From a checkpoint of a small mixture-of-experts model trained on Wikipedia.
Experts: 64 experts in each of 14 layers, 4 picks a token, a softmax router.
Training: 506M tokens, 3279 steps.
Below are experts of layer 8 (counted from 0) of a mixture-of-experts language model. Rows are named router (the router's row for the expert), gate (a neuron's input weights, with its number), up (a neuron's input weights, with its number) and show model dimensions 0-223. Each number is 50 + 12 x the weight over its row's rms, rounded and kept within 0 to 99.
After each expert's rows: a language model's description of what the expert responds to. This comes from a sample of Wikipedia text that the model never trained on.

# expert 51
router:51 64 42 38 53 40 47 59 41 43 70 66 39 37 54 71 32 48 53 30 52 26 35 20 57 50 31 37 47 41 46 46 50 58 56 56 30 68 71 43 40 64 59 58 61 52 45 71 66 50 45 61 61 58 64 26 47 36 63 56 45 44 45 52 53 70 45 50 56 64 30 38 42 67 54 41 46 74 63 35 40 47 71 63 57 52 72 44 56 58 58 45 66 45 59 46 33 50 60 36 64 46 63 47 31 45 40 52 57 55 66 58 74 28 61 36 53 79 48 41 77 50 44 62 41 31 32 25 77 58 42 55 59 45 70 33 63 33 46 40 58 67 52 29 52 45 56 61 39 43 47 66 59 54 46 53 70 46 52 45 58 62 64 44 60 49 65 37 44 48 41 48 39 55 40 30 64 57 49 34 55 42 41 55 55 71 51 61 43 54 59 54 68 60 62 63 42 45 38 45 59 46 46 44 57 60 30 28 57 59 65 30 35 23 62 59 44 50 50 52 56 45 53 42
gate0:35 75 69 61 41 51 59 45 48 46 56 41 63 47 69 52 53 41 50 69 61 43 45 62 47 44 71 57 45 64 43 64 53 51 57 48 61 27 58 38 42 59 31 52 52 42 41 60 47 47 41 44 76 55 52 70 49 62 35 48 34 21 49 59 52 58 47 32 54 77 44 38 50 42 40 34 53 47 40 77 40 49 60 49 47 28 61 49 58 32 76 50 56 44 42 36 41 50 52 64 40 73 70 38 67 64 55 40 45 57 51 52 62 48 43 57 55 61 50 43 50 72 30 28 58 29 35 62 38 58 44 35 60 56 34 70 65 40 51 52 58 38 44 24 56 65 63 60 35 58 59 59 62 57 57 40 60 66 57 46 48 60 50 35 66 52 54 43 49 49 49 42 66 35 52 55 51 25 64 28 50 54 38 31 53 44 41 59 65 57 50 40 40 48 68 42 42 36 50 59 56 85 42 51 43 36 44 36 79 62 75 29 33 40 46 55 44 36 51 39 70 39 43 33
up0:49 47 55 64 34 65 33 56 47 51 39 25 55 62 37 69 36 53 40 60 47 36 50 60 50 84 72 45 52 53 61 42 45 19 22 82 49 72 61 60 38 65 72 50 39 45 54 58 28 39 53 51 39 62 57 57 51 58 72 51 49 65 49 58 35 60 52 66 38 56 69 34 43 51 44 42 39 60 57 54 44 47 43 46 26 31 47 36 61 64 65 46 46 54 48 33 46 50 63 50 38 56 34 51 49 43 50 35 31 68 44 43 67 64 72 53 37 63 39 62 46 53 55 38 53 46 59 57 50 63 65 52 54 51 67 40 51 51 78 52 59 56 71 52 56 65 64 80 37 62 66 64 53 48 77 34 49 32 44 46 46 50 49 55 77 35 43 68 53 48 44 41 60 33 59 22 42 42 52 51 44 48 38 63 42 53 44 50 51 42 75 61 55 31 45 43 37 41 45 29 44 44 55 33 34 61 49 38 50 55 55 45 31 66 54 35 57 58 45 61 54 43 60 45
gate1:23 53 60 44 41 29 66 66 50 48 36 69 65 50 46 61 58 40 53 21 80 47 51 29 60 74 29 35 68 47 46 49 49 52 30 54 35 56 45 38 64 24 46 51 49 45 49 59 63 35 59 39 52 73 43 38 48 50 85 35 69 36 53 53 50 68 48 45 38 52 66 56 42 46 48 50 50 41 26 49 70 67 48 41 50 38 50 43 61 45 52 53 63 53 45 58 52 75 60 50 55 44 62 52 37 50 43 61 50 37 54 49 61 72 46 53 44 52 48 61 51 69 61 50 49 49 49 39 21 59 35 58 55 36 62 52 42 51 43 62 61 42 51 27 39 64 56 46 51 56 33 37 48 67 38 65 50 48 36 61 60 35 30 48 57 57 30 46 42 36 42 54 57 48 36 61 77 32 62 66 83 48 44 50 52 56 45 60 39 42 48 68 40 50 55 57 53 77 45 42 59 76 44 67 67 37 57 43 53 71 41 42 39 52 42 67 41 40 36 63 53 49 53 26
up1:47 67 54 51 53 48 38 46 48 67 57 35 34 52 65 47 33 51 61 58 61 38 47 57 42 39 52 33 68 44 46 58 23 35 51 42 20 61 61 59 64 41 70 55 71 55 36 45 72 46 72 44 53 54 48 69 50 61 64 63 53 39 25 49 65 63 57 43 53 58 50 40 69 53 52 33 64 33 40 58 30 43 59 55 64 64 36 65 51 46 38 48 56 45 51 40 32 46 25 52 53 68 39 33 52 62 39 32 53 52 53 60 57 37 60 74 45 22 58 49 38 49 48 56 56 54 55 50 55 58 42 48 63 50 48 50 50 47 44 49 37 58 69 56 41 50 35 57 57 42 47 47 48 55 58 34 53 39 63 49 68 55 50 41 49 28 60 32 51 47 35 43 48 48 71 64 53 55 46 39 63 60 45 50 74 57 72 27 51 75 56 30 60 46 61 59 45 67 52 52 49 47 41 41 41 51 58 62 27 69 69 95 64 40 42 38 46 54 69 21 54 51 24 38
Description: Foreign name middles. Middle pieces of foreign personal names, often in tables, as in Vol-ody-myr, Wil-hel-m, Col-umb-us, plus table pipe and blank cells.

# expert 15
router:39 54 29 66 44 59 40 43 61 65 45 34 61 55 54 40 50 27 51 32 53 62 58 72 50 40 64 67 52 39 59 38 38 38 39 46 41 51 47 53 53 47 38 19 45 37 49 76 56 51 55 46 59 67 67 44 56 54 59 49 67 46 53 32 41 45 48 65 49 58 47 53 48 50 66 72 74 48 41 40 43 50 58 46 51 54 43 74 75 59 50 50 45 52 44 52 56 46 39 45 26 36 77 60 47 39 49 70 63 65 38 57 51 53 40 45 62 50 58 55 52 60 44 67 59 53 45 56 37 45 47 45 44 54 57 60 42 58 54 25 57 48 63 51 76 34 45 56 34 43 63 48 48 50 41 32 53 41 44 33 69 67 30 16 35 35 48 44 47 52 47 36 42 45 36 48 51 30 47 57 66 43 50 52 19 59 58 54 63 66 34 55 41 48 29 48 43 65 63 68 43 56 41 41 46 46 49 26 72 73 51 80 58 48 67 44 52 55 18 73 28 66 66 48
gate0:53 23 34 51 37 33 57 59 53 72 61 58 60 43 58 55 48 45 71 39 27 55 58 74 50 49 43 60 41 36 34 52 29 15 47 73 43 63 48 45 44 57 46 61 54 47 37 59 65 34 64 54 76 36 36 34 58 42 42 71 47 58 49 51 45 45 49 69 51 83 71 44 45 48 41 52 40 46 40 31 57 36 61 27 54 65 51 55 55 64 47 64 57 44 37 35 66 43 43 39 50 49 45 72 64 47 56 56 50 48 54 64 48 43 58 23 75 58 58 43 63 61 57 51 47 47 64 33 53 55 62 46 45 57 47 42 64 62 57 39 58 55 37 53 55 60 51 31 42 41 39 33 80 62 52 36 66 49 57 55 47 41 60 31 59 35 42 52 59 47 43 66 38 46 69 45 58 71 58 37 43 28 66 64 39 43 60 49 48 44 65 40 56 23 49 32 42 42 49 61 60 37 43 37 47 55 59 36 43 65 27 41 45 52 60 48 57 26 40 63 58 37 75 42
up0:26 50 67 76 37 48 42 57 58 81 63 54 31 43 62 48 61 59 57 46 68 37 46 35 54 45 61 50 57 44 48 33 57 27 51 48 79 51 59 51 56 42 54 55 36 47 28 63 39 35 49 49 55 43 46 47 55 46 31 57 60 43 29 28 48 51 47 24 56 61 50 52 28 57 55 61 50 26 62 27 35 57 61 48 69 40 51 36 50 63 68 54 45 48 30 49 38 64 59 39 46 70 85 52 40 49 66 48 48 51 44 50 45 41 51 43 51 51 47 44 37 39 54 45 37 50 51 43 27 38 60 50 65 51 40 47 44 56 56 40 51 30 72 44 60 49 62 60 80 47 57 65 21 50 26 67 35 52 47 54 62 49 32 34 27 66 41 63 42 60 42 41 66 45 64 61 60 44 48 32 66 52 69 73 56 41 53 38 47 47 43 36 52 54 44 40 57 59 43 56 58 51 53 40 59 53 54 61 54 87 49 55 30 40 43 26 53 57 52 62 34 64 50 53
gate1:26 60 51 59 53 45 39 43 45 42 52 65 28 67 71 45 48 44 60 55 49 49 52 64 51 63 43 40 64 52 46 25 72 40 58 45 69 54 48 50 40 59 42 53 47 38 65 59 57 53 55 65 55 64 35 61 63 62 53 55 54 54 37 36 34 57 58 50 41 58 55 58 38 45 61 58 67 41 44 34 52 51 48 44 46 70 48 47 45 50 30 44 52 63 57 53 55 32 43 41 33 64 62 59 55 46 42 62 46 48 53 37 46 43 77 79 51 99 33 56 50 49 65 51 35 60 81 58 44 23 50 84 43 42 53 36 39 54 41 55 49 41 58 44 54 38 62 32 50 59 38 53 58 75 26 62 47 59 72 49 48 41 56 54 64 42 45 60 71 67 56 52 54 31 63 61 71 51 48 35 52 54 46 42 44 66 49 34 63 50 32 21 40 45 49 63 37 50 41 63 26 54 54 53 69 37 60 44 67 59 56 41 51 45 41 45 56 64 66 72 56 41 53 32
up1:40 43 55 49 33 42 35 53 35 58 40 47 27 40 62 53 39 45 66 51 69 47 54 44 27 44 26 55 66 46 53 73 50 49 53 43 53 52 41 53 53 45 55 64 56 69 54 56 62 44 55 57 47 65 23 72 50 51 43 61 56 50 41 75 58 56 55 37 25 38 42 57 62 46 47 43 37 65 47 47 28 27 45 46 50 64 49 48 48 64 61 55 48 58 55 55 32 38 43 64 37 34 31 53 45 37 50 91 45 35 63 50 47 77 37 75 57 55 47 32 51 52 53 39 49 61 49 45 47 51 56 46 51 60 41 51 40 63 63 56 56 44 64 54 53 52 41 59 57 56 44 52 70 55 43 78 44 38 44 35 51 66 62 38 42 51 43 64 30 58 74 42 64 48 59 40 50 22 82 22 38 61 59 47 61 71 58 72 44 31 61 61 52 45 70 43 42 71 41 46 34 45 41 66 47 37 45 75 76 51 38 51 45 61 65 63 47 57 50 60 43 58 40 38
Description: Noun starts after articles. First piece of a lowercase noun after the, a or a descriptive adjective in geographic text, such as m(unicipality), m(ountain), commun, vill.

# expert 22
router:44 44 46 61 37 51 45 54 13 60 60 71 43 50 57 53 26 54 48 59 75 67 36 62 33 40 27 39 38 51 52 48 41 37 62 39 36 45 47 47 64 36 76 62 61 60 48 44 50 31 62 58 57 41 36 73 55 58 44 43 57 59 43 40 63 47 46 37 39 76 58 56 52 48 49 50 65 42 60 37 68 48 41 55 28 39 39 70 50 66 60 63 73 78 76 68 62 50 39 47 47 68 42 73 62 42 65 44 50 43 45 55 50 66 53 71 76 55 48 45 39 35 59 33 32 47 45 71 51 41 56 71 32 65 64 70 42 71 50 34 23 51 43 73 52 41 59 43 55 45 51 46 49 60 54 52 63 45 52 34 50 52 40 37 68 54 45 54 38 54 43 58 33 54 45 33 69 61 61 39 69 54 35 47 41 39 36 45 29 55 58 48 50 55 49 62 38 43 39 68 60 55 51 64 37 65 52 45 43 61 40 49 55 52 44 31 45 55 40 50 39 57 43 30
gate0:41 73 48 56 45 64 50 29 61 58 35 74 71 55 36 57 59 58 44 64 58 46 52 40 75 50 46 29 46 45 45 51 64 60 40 45 63 65 39 59 60 42 64 55 42 42 37 28 62 65 57 49 39 64 70 47 38 42 45 34 50 55 65 51 61 47 54 50 59 66 36 63 71 58 31 56 40 27 58 48 55 40 59 52 30 54 56 47 40 45 54 44 61 73 50 51 48 19 61 53 58 60 45 68 41 40 61 45 57 61 66 61 63 36 36 45 76 57 62 49 51 52 56 42 50 46 62 30 56 52 76 60 37 51 29 48 58 37 59 63 59 35 48 68 52 57 62 38 35 46 70 51 35 41 67 66 18 53 55 54 46 54 45 49 50 66 47 55 50 52 54 51 35 43 78 19 42 28 47 42 60 54 44 43 34 39 41 40 57 29 46 41 42 43 41 61 36 64 52 67 33 37 59 40 63 58 49 59 54 49 43 51 23 64 54 61 43 12 56 51 59 54 59 36
up0:33 66 53 56 37 38 63 58 53 51 51 50 48 45 51 59 42 46 41 26 59 49 45 58 56 65 49 35 67 45 54 48 50 31 47 57 49 43 67 45 57 53 25 30 41 51 43 42 31 52 25 57 61 42 39 46 31 49 65 46 58 38 38 57 51 41 66 64 54 72 46 45 61 46 43 48 56 34 61 74 62 46 70 54 41 55 52 64 46 50 42 70 51 66 41 55 65 51 37 57 27 52 50 67 55 40 49 52 32 66 45 61 55 52 47 60 60 62 65 34 57 37 62 73 47 32 43 50 45 75 54 45 37 78 31 48 52 51 50 47 57 57 35 45 67 48 58 60 44 46 43 42 50 18 77 34 37 39 69 57 39 54 23 60 67 59 29 30 39 32 67 50 22 47 58 52 58 42 51 45 41 35 45 48 57 21 47 47 59 46 60 27 61 29 71 51 45 36 40 39 68 46 45 52 62 33 60 53 55 62 61 53 34 50 45 62 48 34 29 43 71 34 43 28
gate1:57 61 53 45 38 58 61 23 35 71 29 49 44 58 54 22 35 41 49 33 41 51 57 77 51 53 38 52 49 45 52 50 41 54 68 69 71 20 60 51 41 45 34 39 55 24 59 58 59 35 71 30 52 53 64 54 56 57 54 41 64 46 63 57 61 56 49 60 28 55 46 34 67 58 46 56 47 41 60 54 51 38 37 47 20 55 46 48 59 24 53 52 60 43 48 39 54 35 74 69 55 63 33 51 44 28 51 45 53 43 70 37 42 54 58 43 54 43 36 44 47 58 53 54 25 65 70 89 32 51 54 32 47 53 39 52 54 54 46 47 85 36 47 46 49 33 69 59 70 27 58 61 48 62 60 49 47 53 48 68 50 47 60 30 36 71 52 66 53 44 55 56 63 55 51 59 36 50 59 57 43 76 47 42 52 42 44 43 39 54 42 36 59 54 51 57 50 38 51 67 43 46 37 40 45 38 43 31 42 45 59 57 55 33 57 42 49 18 60 49 43 44 48 59
up1:58 56 44 25 55 16 69 46 44 66 40 69 39 37 49 32 37 64 53 38 53 48 56 45 38 64 63 35 77 64 54 52 44 59 52 33 38 33 59 43 60 40 49 50 24 61 55 53 49 41 55 55 39 45 41 49 57 35 53 65 71 45 61 58 60 34 56 48 49 39 40 51 46 46 50 47 38 36 68 54 57 43 47 27 54 46 59 52 56 19 43 61 74 51 73 49 55 44 44 26 56 41 71 51 54 39 59 39 45 53 48 45 53 53 55 45 56 56 67 52 54 64 53 33 63 37 41 26 44 45 43 43 50 55 23 35 62 53 33 46 53 50 65 40 59 42 49 77 49 42 51 55 51 50 56 59 38 68 43 42 54 42 15 74 47 51 42 60 62 47 54 54 44 32 55 28 82 56 61 44 52 54 45 46 57 53 67 60 46 42 28 50 49 39 37 52 63 56 53 36 59 21 47 60 29 80 40 24 55 57 27 36 50 29 53 50 62 68 54 53 63 46 45 43
Description: Numbers, ordinals and units. Ordinal endings, counts and units next to numbers and in stats tables, such as 24-th, million, km, second, %.

# expert 42
router:47 55 68 61 35 45 59 20 49 58 49 53 54 52 57 48 50 35 42 48 59 48 41 49 50 53 61 35 49 52 69 40 34 50 47 62 41 64 36 55 58 48 33 37 35 49 55 21 34 50 60 34 43 63 64 43 68 47 41 45 62 51 44 17 41 39 41 53 40 57 53 40 64 21 58 62 38 40 55 46 42 65 43 38 43 64 66 45 59 73 54 44 49 68 48 40 53 52 43 52 42 50 47 50 45 35 80 67 51 60 37 48 54 51 60 62 62 69 80 43 22 49 65 58 72 65 65 48 38 51 45 37 40 36 41 46 67 70 53 43 45 58 65 40 57 46 45 47 47 39 68 40 38 75 40 42 39 42 63 39 72 61 41 59 41 56 56 52 62 54 49 55 47 57 59 47 53 45 31 74 49 38 39 36 23 65 62 37 51 54 52 63 44 70 40 64 37 42 34 54 79 35 53 57 65 56 59 23 41 35 52 70 55 40 48 67 27 67 55 44 35 49 65 61
gate0:66 78 36 56 41 54 50 46 53 42 35 65 45 43 32 49 42 59 77 54 47 58 49 44 61 45 54 53 58 43 66 69 64 44 49 59 69 61 72 39 63 53 41 69 46 26 55 34 40 38 50 49 55 47 56 60 46 63 88 42 29 42 46 46 45 57 54 58 40 44 89 35 39 39 50 32 62 63 52 46 48 56 59 63 58 38 45 31 51 62 60 36 49 54 47 41 48 36 58 51 58 45 31 41 41 69 36 31 62 46 53 62 48 55 63 74 39 55 61 47 52 46 74 57 52 37 24 54 45 34 38 63 45 45 55 42 49 68 46 52 54 33 49 47 20 57 50 47 70 52 31 48 57 67 54 47 55 47 43 31 60 67 46 41 51 35 42 78 54 39 63 32 65 56 56 38 62 34 54 52 43 59 43 38 22 55 64 56 54 72 47 63 28 41 70 55 44 72 39 52 54 33 45 37 60 44 54 52 65 31 56 51 56 58 37 57 40 42 63 25 45 43 42 37
up0:54 22 64 39 58 61 28 48 60 49 55 22 56 43 56 41 52 52 49 51 41 41 73 64 44 56 45 35 54 54 27 31 30 64 29 56 65 73 53 24 46 38 42 52 53 46 65 39 63 43 45 39 47 44 44 57 51 31 52 61 59 41 45 53 55 52 61 61 54 32 45 45 41 45 56 44 50 51 31 45 53 68 39 47 51 56 41 58 24 54 44 67 45 36 61 59 31 36 52 56 55 63 52 73 47 45 53 50 45 50 50 61 46 67 76 63 54 41 42 68 57 45 61 36 58 51 39 63 43 42 70 51 60 56 54 45 61 54 50 35 64 47 60 40 35 58 33 69 73 50 33 67 49 54 64 54 67 59 27 26 43 53 45 39 55 41 46 58 46 11 35 45 69 29 59 36 45 50 56 46 45 45 50 42 40 52 43 35 53 49 58 47 51 37 57 70 50 72 42 47 53 51 26 75 29 45 44 83 55 70 52 71 62 66 70 51 50 53 55 59 65 72 44 37
gate1:52 53 51 52 38 47 59 36 51 32 58 47 38 42 38 53 40 55 27 41 58 22 49 55 44 51 56 25 30 52 57 56 57 40 55 56 44 58 54 51 49 30 50 59 49 59 65 52 65 37 50 38 30 51 41 46 54 43 54 53 54 48 53 53 59 34 47 53 47 51 65 41 49 53 61 56 40 72 44 46 54 37 75 65 51 45 32 47 45 61 47 58 42 37 41 55 61 28 39 43 55 56 57 61 56 35 43 40 48 35 58 64 65 43 35 54 78 61 69 38 51 46 58 63 69 55 88 39 50 47 49 60 52 32 47 48 50 28 42 70 44 29 55 54 31 26 57 71 74 20 61 58 60 73 75 46 35 48 70 55 33 49 50 44 28 45 59 69 61 82 40 44 49 61 64 53 42 42 48 25 67 53 51 62 41 39 55 45 63 48 65 66 40 47 49 70 41 61 35 36 30 67 50 52 34 50 37 45 36 59 63 50 40 49 28 58 41 45 64 43 54 68 26 46
up1:62 46 39 32 50 40 53 57 67 45 36 43 44 63 60 59 67 56 55 37 42 60 58 55 49 72 44 36 49 54 47 72 37 42 41 64 41 72 48 63 48 39 55 60 57 47 39 36 56 59 36 50 51 55 39 57 46 41 53 26 39 49 60 42 45 62 37 62 54 63 36 38 62 54 47 42 55 62 66 51 17 45 61 51 68 52 59 56 54 45 65 62 26 42 49 49 65 60 54 32 62 54 45 47 34 62 46 54 27 71 44 16 47 26 49 54 37 48 33 46 51 59 49 42 23 34 47 54 49 77 32 45 59 38 47 45 50 77 48 46 47 61 59 20 49 53 57 45 48 56 21 33 59 50 53 23 36 76 34 47 60 53 90 33 43 39 66 51 70 53 46 60 43 72 53 43 50 43 54 55 73 42 43 41 49 36 48 47 42 57 40 53 49 46 47 28 48 40 48 38 61 36 60 64 40 62 73 46 43 55 49 54 67 54 34 42 38 72 51 45 42 68 54 42
Description: Lowercase word-initial pieces. First lowercase piece of a common noun after an article, in running prose, such as c in care, creature, cornice; re in reality.

# expert 36
router:35 55 61 52 57 50 62 73 51 50 56 40 62 63 35 46 47 53 50 74 59 51 59 42 45 48 67 51 59 52 73 36 61 38 40 43 61 68 47 75 54 53 46 63 49 28 35 53 27 39 45 37 42 55 49 39 70 45 34 46 43 40 40 54 39 31 54 45 48 45 43 41 55 62 46 56 66 44 50 42 43 53 53 74 67 33 40 57 72 56 63 64 40 38 29 52 66 29 75 61 68 54 47 42 40 33 18 51 40 65 58 63 50 38 42 26 40 51 39 72 57 58 56 47 58 31 36 56 63 69 24 55 61 60 64 58 30 50 47 69 53 41 22 60 57 53 50 69 53 40 59 67 59 57 54 67 52 44 65 60 56 50 44 62 54 48 34 57 59 46 58 41 49 70 60 44 56 63 37 66 35 66 35 55 41 55 48 48 32 64 64 51 58 49 62 54 61 58 58 51 71 69 55 55 51 41 77 75 51 26 64 56 36 44 65 79 46 56 60 52 53 47 54 52
gate0:51 44 60 55 84 70 50 53 51 64 38 55 62 39 47 39 45 45 65 59 47 61 44 56 47 44 63 54 48 59 33 60 41 48 55 51 79 46 30 43 51 41 63 37 45 51 51 53 48 49 39 59 57 53 41 48 51 73 44 68 45 47 46 63 51 60 38 46 57 43 52 57 50 63 32 58 21 64 40 48 29 37 41 60 51 51 54 38 50 50 47 41 41 42 58 67 70 64 52 33 67 66 48 62 44 64 38 54 55 42 60 57 48 62 68 61 57 68 38 43 59 47 64 42 42 46 55 25 19 58 39 25 49 60 39 19 60 48 65 42 54 45 32 69 46 55 68 46 45 60 50 38 42 58 47 33 39 49 46 54 24 71 74 47 34 50 37 66 74 59 59 38 70 47 58 59 53 66 63 45 55 68 49 33 42 59 50 62 51 33 56 41 69 52 71 50 50 69 77 49 50 29 37 73 68 55 65 38 55 19 72 57 57 49 55 48 60 51 33 68 47 43 63 52
up0:30 34 42 26 44 54 73 35 35 70 40 53 55 79 42 71 36 48 59 66 52 58 58 44 51 38 74 51 50 52 40 74 34 50 63 43 54 69 69 58 57 49 30 43 53 54 60 48 47 38 61 52 63 32 51 51 55 48 40 41 57 48 29 63 34 57 59 49 55 45 67 60 59 48 56 42 55 39 49 51 50 59 80 51 24 45 58 79 38 59 50 43 56 67 53 40 62 57 74 49 59 53 44 46 59 57 44 52 48 61 31 60 51 60 40 70 45 25 31 29 51 34 56 40 44 57 47 71 58 39 61 69 47 46 59 66 59 25 61 43 70 55 49 58 53 49 51 53 42 53 47 62 70 27 62 33 46 55 24 41 74 49 46 54 42 53 67 48 62 53 51 49 42 60 70 49 43 34 39 60 45 59 46 56 41 63 68 71 71 54 53 43 43 67 40 82 28 60 59 60 49 45 72 49 53 54 65 66 35 47 57 52 60 33 47 55 44 62 45 44 31 53 59 47
gate1:68 39 72 49 59 53 53 52 46 45 45 90 48 55 69 69 53 53 33 47 37 55 39 53 50 30 59 49 51 69 48 37 46 42 46 55 55 54 45 48 55 47 29 61 57 59 69 47 58 46 55 41 68 64 46 27 41 52 46 54 55 38 46 67 56 43 60 49 46 42 48 55 47 57 53 47 71 45 73 45 34 31 62 59 46 58 43 71 52 23 48 40 50 58 25 28 40 40 39 36 50 53 61 44 40 52 58 37 56 61 53 64 50 50 27 81 56 68 59 35 30 47 53 60 45 58 50 40 49 39 39 40 53 52 64 43 52 51 68 36 59 45 29 52 68 88 55 46 48 39 58 40 60 49 50 23 50 65 34 47 37 86 42 58 67 35 53 63 44 38 56 50 50 27 52 49 51 59 43 65 59 35 44 57 52 38 32 69 41 76 35 59 68 35 55 43 48 38 65 55 51 42 38 41 53 65 71 46 64 49 49 53 37 81 62 49 47 47 42 45 35 54 66 62
up1:42 44 59 53 35 65 55 47 38 39 66 41 59 68 56 40 38 47 67 48 44 43 51 24 41 49 30 55 49 34 49 40 57 41 72 46 51 64 54 55 62 69 41 46 48 62 54 56 47 44 77 57 38 31 66 52 67 58 46 47 42 61 56 66 40 50 56 44 37 51 47 37 43 67 39 64 42 40 27 48 58 40 34 63 52 50 47 81 55 42 65 68 63 37 55 48 78 40 66 65 51 59 46 23 63 50 63 45 46 50 60 55 46 51 55 25 57 37 64 35 13 61 74 57 58 51 44 48 30 58 52 52 46 63 33 44 65 50 62 56 52 52 24 68 57 43 57 52 59 51 44 52 39 49 40 52 43 60 60 42 51 69 42 37 56 24 58 52 43 49 38 45 58 53 38 59 35 56 43 56 69 53 60 60 44 61 74 62 41 32 29 48 37 57 39 69 37 28 66 43 46 47 49 55 55 47 36 34 59 27 61 54 74 55 53 38 63 61 29 40 73 65 49 25
Description: Foreign name second pieces. Second piece of names right after an initial capital, often foreign names in sports tables, such as K-row-ji, Zw-ol-le, S-and-ers.

# expert 60
router:53 54 63 57 42 66 46 45 62 60 51 23 56 57 52 45 43 42 58 56 59 46 54 46 59 87 48 60 38 41 50 55 44 62 42 46 39 43 42 46 45 43 46 44 37 34 41 61 41 30 52 41 40 42 51 53 31 48 37 40 37 36 38 64 49 53 53 55 46 30 35 55 43 47 50 50 54 42 35 48 41 64 57 51 75 72 50 55 57 57 62 39 37 52 48 44 55 47 55 53 28 52 60 51 38 44 63 61 49 64 39 32 37 54 54 51 57 32 42 41 30 45 41 56 65 29 51 52 36 50 62 40 64 54 59 34 54 49 56 74 55 58 43 51 45 65 57 56 28 59 47 48 41 66 45 26 39 31 50 22 63 32 55 67 51 54 67 56 44 63 56 43 51 49 56 66 51 52 25 69 42 61 34 22 59 47 46 68 82 50 42 30 26 51 26 76 18 32 61 27 47 48 49 32 65 48 74 34 41 39 56 61 46 61 57 47 29 67 59 47 67 45 53 28
gate0:55 57 44 47 71 33 49 37 42 49 49 45 61 49 30 49 52 53 49 63 46 45 59 51 46 44 48 76 50 54 45 53 57 61 69 58 33 42 42 45 51 46 53 47 40 52 30 52 75 80 58 62 24 49 49 53 65 56 53 35 40 59 59 77 24 59 56 43 45 70 41 41 46 69 58 25 46 51 64 53 59 41 41 39 29 48 65 31 46 43 63 60 51 11 14 40 55 65 47 23 50 46 54 67 38 34 51 52 46 37 27 57 40 52 72 54 52 36 58 44 39 49 37 44 39 52 44 29 48 52 66 42 32 32 41 30 45 65 43 53 39 33 51 45 69 35 53 47 73 28 36 44 52 37 74 56 65 62 52 44 39 51 42 58 71 61 52 51 63 45 65 49 60 61 62 49 59 43 58 51 61 54 40 36 41 34 41 51 48 42 63 42 31 37 40 40 45 50 40 67 50 51 69 51 66 51 46 46 33 34 47 56 45 67 31 45 36 34 62 53 68 40 48 48
up0:45 59 49 30 66 66 58 64 46 57 61 37 36 63 58 65 51 43 53 41 51 50 49 40 57 66 55 42 67 41 56 57 65 53 43 55 20 51 58 66 53 52 55 54 46 54 38 49 36 38 60 51 46 57 46 25 61 48 56 60 38 30 52 50 48 74 72 56 39 40 68 57 79 39 43 44 66 44 72 48 65 65 32 26 52 54 51 15 36 38 69 18 33 40 56 46 52 42 60 78 52 20 41 45 65 66 57 27 46 36 66 65 58 79 58 62 37 56 56 43 57 33 45 51 52 68 68 43 56 52 46 39 29 45 32 61 63 41 41 46 49 40 51 35 30 56 59 43 42 44 38 50 61 68 48 61 46 35 65 37 48 53 52 37 38 73 46 53 55 60 43 51 52 47 67 62 50 38 22 50 48 56 67 44 46 44 60 46 56 48 58 64 50 38 37 49 42 81 49 39 51 40 58 53 51 46 41 41 67 48 44 70 45 60 46 32 50 34 60 53 53 35 59 50
gate1:57 55 63 51 68 52 44 47 43 38 58 30 58 41 68 83 54 53 31 59 51 48 44 36 41 49 28 61 56 37 68 46 61 52 59 47 41 68 53 66 61 43 64 39 46 44 28 50 41 69 38 42 72 68 46 43 51 25 55 41 59 52 34 76 64 41 42 40 46 44 51 53 35 66 51 37 56 60 41 53 63 57 43 62 67 49 26 51 46 42 66 35 24 50 64 61 50 42 51 50 67 31 29 63 37 31 53 46 62 49 34 46 39 50 32 77 63 44 50 57 52 35 57 55 38 49 51 50 50 64 46 56 46 59 48 36 44 52 37 74 56 47 53 48 41 60 56 40 52 53 70 55 51 29 47 45 39 60 53 57 66 60 68 38 49 44 76 69 42 77 63 56 50 65 52 62 63 50 19 56 42 66 22 45 49 38 56 55 57 51 52 60 55 37 84 45 51 49 53 59 71 63 63 40 49 24 60 40 75 51 57 40 38 43 25 44 50 39 47 59 48 61 54 56
up1:56 72 53 62 65 51 44 65 54 57 59 40 38 45 60 76 50 53 56 54 50 50 47 43 41 26 38 44 54 43 68 71 47 48 64 54 49 52 36 72 52 56 51 58 51 51 39 59 47 52 48 48 58 37 52 60 48 57 56 62 70 58 53 69 37 42 60 45 56 58 38 28 24 69 58 51 68 77 65 51 54 45 69 54 51 38 52 40 26 51 62 41 36 42 71 62 57 40 60 47 48 76 51 41 29 34 46 30 48 30 58 53 74 28 43 44 41 45 41 87 67 70 71 40 55 61 30 38 40 55 55 57 23 51 54 40 48 57 51 50 55 56 56 46 31 64 38 40 47 68 70 52 74 35 42 57 48 58 48 57 39 38 48 50 32 63 56 44 38 39 52 34 59 57 36 61 58 80 35 48 48 43 46 45 45 35 41 34 25 41 70 76 51 51 55 43 38 63 49 45 75 52 49 64 38 55 41 59 48 42 57 37 49 30 52 48 57 46 46 60 47 27 35 40
Description: Word starts after modifiers. Opening piece of a word after an adjective or nationality, often in music and biography text, such as d in duo, com in comedy, sing in singer.